{
  "experts_per_token": 2,
  "moe_layers": [0, 1, 2, 3, 4, 5, 6, 7, 8, 9, 10],
  "balance_loss": 0.00555,
  "balance_bias": false,
  "router_z_loss": 0.0001,
  "n_groups": 8,
  "lr_router": 0.00211,
  "vocab_size": 7504,
  "learning_rate": 0.00441,
  "batch_tokens": 131072
}
Below are experts of layer 7 (counted from 0) of a mixture-of-experts language model. Rows are named router (the router's row for the expert), up (a neuron's input weights, with its number), down (a neuron's output weights, with its number) and show model dimensions 48-95. Each number is 200 + 20 x the weight over its row's rms, rounded and kept within 0 to 999.
After each expert's rows: "comes before" lists some tokens at least twice as common just after its tokens as in all text. This comes from a sample of Wikipedia text that the model never trained on. Tokens count by the router's weight.

# expert 9
router,237,209,187,204,202,183,184,185,224,152,217,224,199,190,190,216,197,209,198,214,212,207,197,163,215,164,193,211,221,220,179,221,215,204,179,218,205,221,188,165,188,213,220,214,242,204,199,191
up0,215,228,201,196,213,205,211,204,226,188,221,208,169,195,240,166,208,193,227,240,218,215,233,222,184,218,218,204,202,207,221,222,206,188,169,180,218,192,212,249,209,189,233,217,214,227,161,183
down0,177,214,184,204,199,202,225,186,175,212,184,233,178,196,189,229,206,217,179,161,213,187,207,180,183,211,192,216,198,178,162,197,201,212,209,242,202,205,184,158,182,220,180,195,180,168,221,178
comes before: "\n\n", "\n", "s ", "000 ", "S", "\n  "

# expert 28
router,221,216,172,222,186,141,177,239,215,161,201,217,201,197,208,243,216,219,212,183,219,206,187,217,196,180,198,225,192,209,186,225,206,180,152,219,211,238,185,180,209,188,202,207,201,210,183,195
up0,192,202,201,184,158,185,157,179,183,198,191,187,222,177,179,215,168,233,193,210,184,201,209,214,188,182,208,229,209,225,184,216,213,201,211,205,196,201,217,181,188,208,209,221,171,206,190,196
down0,217,169,192,209,195,227,165,184,190,173,179,191,219,199,219,214,198,230,210,208,176,202,224,251,212,208,216,207,189,199,178,240,176,199,151,208,220,244,215,207,185,184,167,180,198,190,197,191
comes before: "| ", "|", "–", ",", "years ", "August "

# expert 11
router,192,205,204,215,199,203,168,211,227,162,222,215,198,202,193,219,201,210,184,194,219,199,193,182,185,175,217,225,213,217,196,229,197,172,199,195,214,214,213,154,207,216,215,236,204,197,151,184
up0,182,196,216,217,206,184,204,192,196,183,231,213,192,214,183,174,239,207,162,209,194,201,179,174,214,174,203,198,206,195,187,216,226,220,214,217,191,197,222,181,211,236,226,223,193,185,198,209
down0,172,200,220,227,241,232,195,200,182,187,211,196,170,209,232,179,208,225,208,160,193,208,198,189,184,196,214,192,194,192,219,202,184,218,230,203,218,162,241,185,200,175,190,182,221,210,221,191
comes before: "The ", "- ", "In ", "==", "He ", "It "

# expert 57
router,214,181,203,209,186,168,183,195,213,177,211,213,224,204,168,222,201,194,168,203,191,169,190,182,221,166,197,221,200,227,179,203,226,158,194,215,191,216,203,189,178,220,197,207,231,219,197,181
up0,205,199,193,201,173,179,161,199,169,194,218,209,206,219,175,185,161,187,221,187,208,183,210,181,204,184,155,230,195,202,175,195,216,212,186,219,174,189,166,210,209,202,204,201,231,175,186,237
down0,216,206,181,221,174,210,210,195,218,197,220,239,215,228,226,211,223,177,214,185,199,197,170,189,199,179,183,203,226,218,202,212,218,198,171,192,190,192,181,203,176,192,170,194,168,199,169,224
comes before: ", ", ". ", "\n", ".", ": ", ") "

# expert 2
router,221,190,175,181,204,163,178,233,213,186,222,198,204,205,188,193,206,195,194,211,213,197,193,220,198,190,215,243,235,202,204,216,220,154,153,228,215,222,207,187,187,192,195,232,193,225,167,196
up0,224,199,227,167,179,195,172,206,195,209,183,199,186,184,160,209,191,170,198,236,184,163,202,179,235,210,196,221,232,223,197,167,216,160,190,220,188,228,202,200,205,212,223,192,215,186,185,150
down0,166,176,176,210,157,210,218,198,179,168,206,211,196,180,190,195,180,202,213,228,200,161,195,184,179,227,210,200,223,209,213,198,211,171,185,196,210,218,172,185,202,218,245,224,228,179,207,213
comes before: "of ", "and ", "in ", "were ", "are ", "to "

# expert 27
router,193,223,208,200,202,184,185,170,234,174,228,210,215,197,185,199,218,217,194,183,213,218,198,169,183,204,187,218,198,206,198,241,198,202,191,206,214,217,220,160,208,186,177,229,227,216,145,181
up0,205,177,202,206,202,193,205,240,205,209,202,226,198,250,194,164,210,196,196,186,206,198,232,206,193,198,186,191,225,234,195,195,206,188,176,223,217,212,183,179,211,222,221,208,220,175,220,216
down0,233,196,215,204,187,191,226,206,193,228,171,231,242,216,196,165,181,186,210,198,185,223,211,197,193,193,175,175,204,183,180,231,169,195,236,207,171,208,210,199,209,181,236,211,225,188,195,225
comes before: "the ", "he ", "it ", "she ", "they ", "was "

# expert 31
router,212,205,167,209,171,177,164,192,230,146,183,226,203,187,188,225,202,217,179,213,200,222,203,177,210,193,218,198,206,229,188,224,225,184,205,225,190,267,209,175,200,206,212,229,217,207,194,205
up0,221,199,206,240,200,193,228,188,196,193,232,231,185,201,220,175,261,198,196,215,187,216,213,197,170,188,173,190,193,199,202,184,189,191,197,162,223,217,202,194,214,201,231,222,220,249,196,207
down0,165,214,174,229,190,203,181,201,179,201,228,206,213,225,157,230,184,206,176,229,222,205,198,230,209,198,202,198,190,249,229,207,178,208,219,171,219,185,210,183,222,186,189,215,193,164,174,198
comes before: "0", "6", "5", "4", "2", "1"

# expert 24
router,193,221,180,179,171,179,172,226,212,169,205,213,189,194,178,200,180,198,191,191,225,191,205,179,218,167,208,196,207,197,224,212,198,161,191,223,232,241,182,191,188,187,201,203,223,216,172,179
up0,199,221,215,200,191,192,225,211,174,191,171,216,191,225,168,205,199,242,201,218,180,211,179,183,217,163,184,176,210,204,206,221,245,178,154,242,173,195,219,180,229,235,223,227,207,203,196,195
down0,172,191,228,185,198,204,173,234,177,207,177,194,204,186,186,179,187,218,179,179,235,231,197,208,177,216,181,210,191,199,196,229,212,192,221,170,201,177,237,231,210,211,191,202,213,211,214,187
comes before: " ", "0 ", "a ", "1 ", "— ", "not "

# expert 50
router,202,190,179,198,165,174,187,189,205,164,209,210,186,200,157,194,237,206,180,204,197,200,234,189,181,176,218,179,201,243,193,204,220,188,178,208,213,219,203,183,190,189,220,230,209,226,160,215
up0,168,189,185,210,198,160,212,223,200,166,210,194,214,175,188,212,219,171,179,219,209,202,218,198,209,188,222,172,177,224,206,228,167,189,194,194,232,199,224,175,198,229,231,198,203,221,171,208
down0,222,183,217,170,220,213,205,191,198,215,188,219,184,194,205,202,243,179,179,211,192,197,177,198,198,180,225,158,202,179,211,210,178,175,171,172,230,190,180,187,176,204,198,186,195,197,217,204
comes before: "of ", ", ", "States ", ". ", ".", "States"

# expert 39
router,199,179,155,183,164,187,160,202,191,191,202,205,194,213,181,205,184,219,195,189,226,215,197,199,206,188,240,221,189,221,192,187,187,158,193,225,203,244,184,157,176,194,219,218,230,221,169,226
up0,205,203,169,215,189,225,175,208,213,215,190,220,182,212,200,210,190,196,219,183,235,210,168,225,232,193,205,213,207,214,198,193,207,207,216,196,224,218,216,187,170,236,191,192,186,155,196,223
down0,166,182,188,190,195,207,236,216,191,228,193,220,179,230,184,212,220,198,219,202,232,210,210,180,185,236,203,218,203,200,194,194,216,206,174,193,219,179,203,176,212,201,206,197,190,244,221,195
comes before: "| ", "(", "|", "/ ", "career", "League "

# expert 20
router,210,181,200,214,185,169,191,219,207,183,200,204,180,195,190,214,219,202,195,198,212,189,194,208,199,191,246,236,191,220,221,224,211,199,197,216,205,213,207,186,216,189,203,200,196,202,169,180
up0,215,183,194,245,201,175,218,215,151,183,180,191,153,195,204,190,202,208,220,214,197,194,182,184,225,201,191,212,218,202,157,228,206,208,211,212,238,183,223,173,162,213,228,217,175,218,157,212
down0,195,198,178,176,198,212,200,204,180,211,200,232,199,211,188,200,190,186,175,246,197,178,190,210,188,187,206,182,220,211,188,195,180,148,247,171,202,195,199,208,222,222,215,188,202,172,214,186
comes before: "ing ", "ed ", "of ", "tion ", "ation ", "es "

# expert 44
router,213,224,188,195,186,191,170,208,215,168,214,201,192,210,198,228,206,190,192,194,193,194,202,200,190,161,217,207,217,227,201,203,223,204,174,217,226,270,208,175,203,194,163,220,197,208,183,181
up0,195,169,218,193,204,196,196,214,176,173,203,190,199,179,175,213,200,197,193,212,174,209,190,163,196,171,183,189,202,172,187,238,172,207,183,182,144,199,231,237,203,207,174,197,225,205,167,205
down0,179,188,246,168,204,165,172,179,233,207,218,209,194,183,193,205,196,229,198,170,168,218,206,174,212,179,171,194,202,182,198,193,214,176,201,221,186,181,220,216,188,223,206,180,206,248,186,185
comes before: "- ", "| ", "\n", "|---|---|---|---|---|", "|---|---|---|---|", "|---|---|---|---"

# expert 40
router,198,184,175,224,178,177,183,197,228,172,189,200,177,216,167,223,190,228,186,188,216,196,185,214,191,188,219,192,234,221,196,189,216,167,194,247,189,219,215,183,173,217,204,238,227,214,185,170
up0,214,192,200,169,192,182,200,207,194,201,188,201,187,199,186,200,210,209,222,209,176,167,168,212,168,139,213,215,193,226,189,214,221,192,182,209,228,196,218,194,222,206,232,220,203,214,203,199
down0,178,195,186,185,206,211,184,190,227,178,184,203,181,224,223,188,188,192,192,223,209,194,183,209,201,232,190,221,162,184,168,201,182,197,187,239,181,204,198,181,188,206,198,221,233,180,217,188
comes before: "s ", ", ", "\n", ". ", ": ", "|"

# expert 41
router,212,179,192,189,182,160,157,196,213,192,214,218,206,204,195,215,212,209,215,199,196,205,187,213,198,183,223,224,206,232,194,210,229,170,168,236,191,268,196,192,204,201,193,218,236,209,177,175
up0,193,206,204,193,210,191,212,174,172,193,165,202,252,190,173,201,200,163,192,216,226,170,192,188,208,198,199,221,185,186,204,221,250,172,207,198,173,216,176,203,197,246,205,235,210,217,189,188
down0,202,226,214,190,222,168,213,200,245,170,197,169,208,221,232,231,217,214,205,173,214,192,206,198,223,225,196,189,184,209,164,232,208,205,190,190,222,202,205,197,198,191,174,199,242,167,167,179
comes before: "| ", "|", "(", "– ", "/ ", "km "

# expert 46
router,210,220,155,198,161,160,164,225,205,159,200,230,177,186,204,206,209,201,177,200,208,212,193,165,206,196,195,195,201,229,180,222,231,184,188,210,200,245,210,185,207,206,182,227,218,207,177,211
up0,177,230,204,182,213,200,199,231,229,192,190,233,227,210,205,203,176,196,177,174,174,173,203,223,186,196,190,189,184,217,191,237,189,206,168,180,215,205,188,223,212,199,195,202,169,205,175,209
down0,195,184,159,177,225,192,178,217,219,207,183,222,201,193,215,177,206,196,160,135,210,197,203,220,232,201,158,175,194,186,203,197,199,185,226,202,206,212,198,199,200,228,182,186,208,179,219,224
comes before: ".", ",", "0", "°", "–", "8"

# expert 52
router,175,196,190,181,203,182,197,193,204,142,221,229,168,208,174,215,183,190,203,203,216,219,220,168,200,193,247,218,214,208,207,200,238,210,168,213,219,203,189,206,198,197,187,229,211,209,163,201
up0,226,204,213,200,203,198,201,171,208,183,184,199,198,195,174,207,212,203,231,211,245,211,189,232,218,167,213,189,198,182,177,226,215,196,209,235,215,179,184,206,192,214,184,198,195,203,192,209
down0,181,161,167,190,215,218,236,228,207,212,207,200,208,174,209,195,212,203,171,205,245,192,203,193,202,198,200,237,211,206,222,196,227,198,189,209,217,182,188,200,190,162,202,222,191,184,195,218
comes before: ", ", ". ", "-", "s", "ing ", "ed "

# expert 23
router,189,181,163,208,166,164,174,202,221,173,202,209,203,210,182,206,190,208,200,202,211,208,207,183,193,169,227,202,210,220,186,213,201,171,154,212,199,255,187,189,186,227,194,223,219,225,185,190
up0,197,181,182,176,164,197,193,208,187,192,233,175,224,155,205,224,168,166,214,214,161,212,194,181,225,215,223,200,220,202,215,207,203,179,206,206,166,199,182,187,211,191,214,189,176,168,206,171
down0,176,194,235,161,221,201,213,205,200,215,197,196,203,224,172,212,234,216,192,191,218,190,162,185,168,195,205,212,174,187,241,181,210,205,205,165,201,186,188,183,207,224,186,192,177,167,165,220
comes before: " ", "0 ", "1 ", "1", "0", "2 "

# expert 45
router,180,205,200,219,194,179,153,210,180,180,190,232,183,176,203,202,206,204,195,207,221,196,203,214,224,180,216,216,228,231,204,206,198,177,155,222,233,252,192,175,200,199,201,243,196,197,177,206
up0,183,200,193,228,206,193,185,184,189,224,206,196,206,178,203,198,188,206,205,176,170,207,204,198,195,211,180,218,214,222,197,186,190,223,208,163,176,219,191,208,192,272,179,195,216,219,172,185
down0,183,200,199,185,205,203,230,196,180,192,183,184,201,212,199,201,190,209,200,217,232,226,204,194,235,215,168,177,226,209,160,198,200,191,149,183,203,203,206,160,231,191,217,206,196,213,199,203
comes before: "- ", "= ", " ", "• ", "201", "Total "

# expert 6
router,212,206,166,224,191,172,192,205,210,204,186,222,211,222,176,201,188,203,183,203,206,172,203,215,208,173,212,218,217,216,204,189,202,190,177,212,227,227,214,166,172,212,195,224,210,233,174,194
up0,171,193,194,164,215,178,181,206,222,202,210,221,217,220,182,182,184,197,197,221,176,198,234,206,207,212,219,201,172,184,185,228,229,199,210,204,184,211,211,186,213,197,196,227,177,205,185,223
down0,201,158,210,182,192,189,162,182,171,234,173,213,204,209,182,220,195,214,199,188,169,239,202,207,198,188,224,191,178,204,239,190,201,210,211,186,187,223,241,185,224,210,197,168,176,163,213,197
comes before: "(", "| ", "and ", "was ", "in ", "is "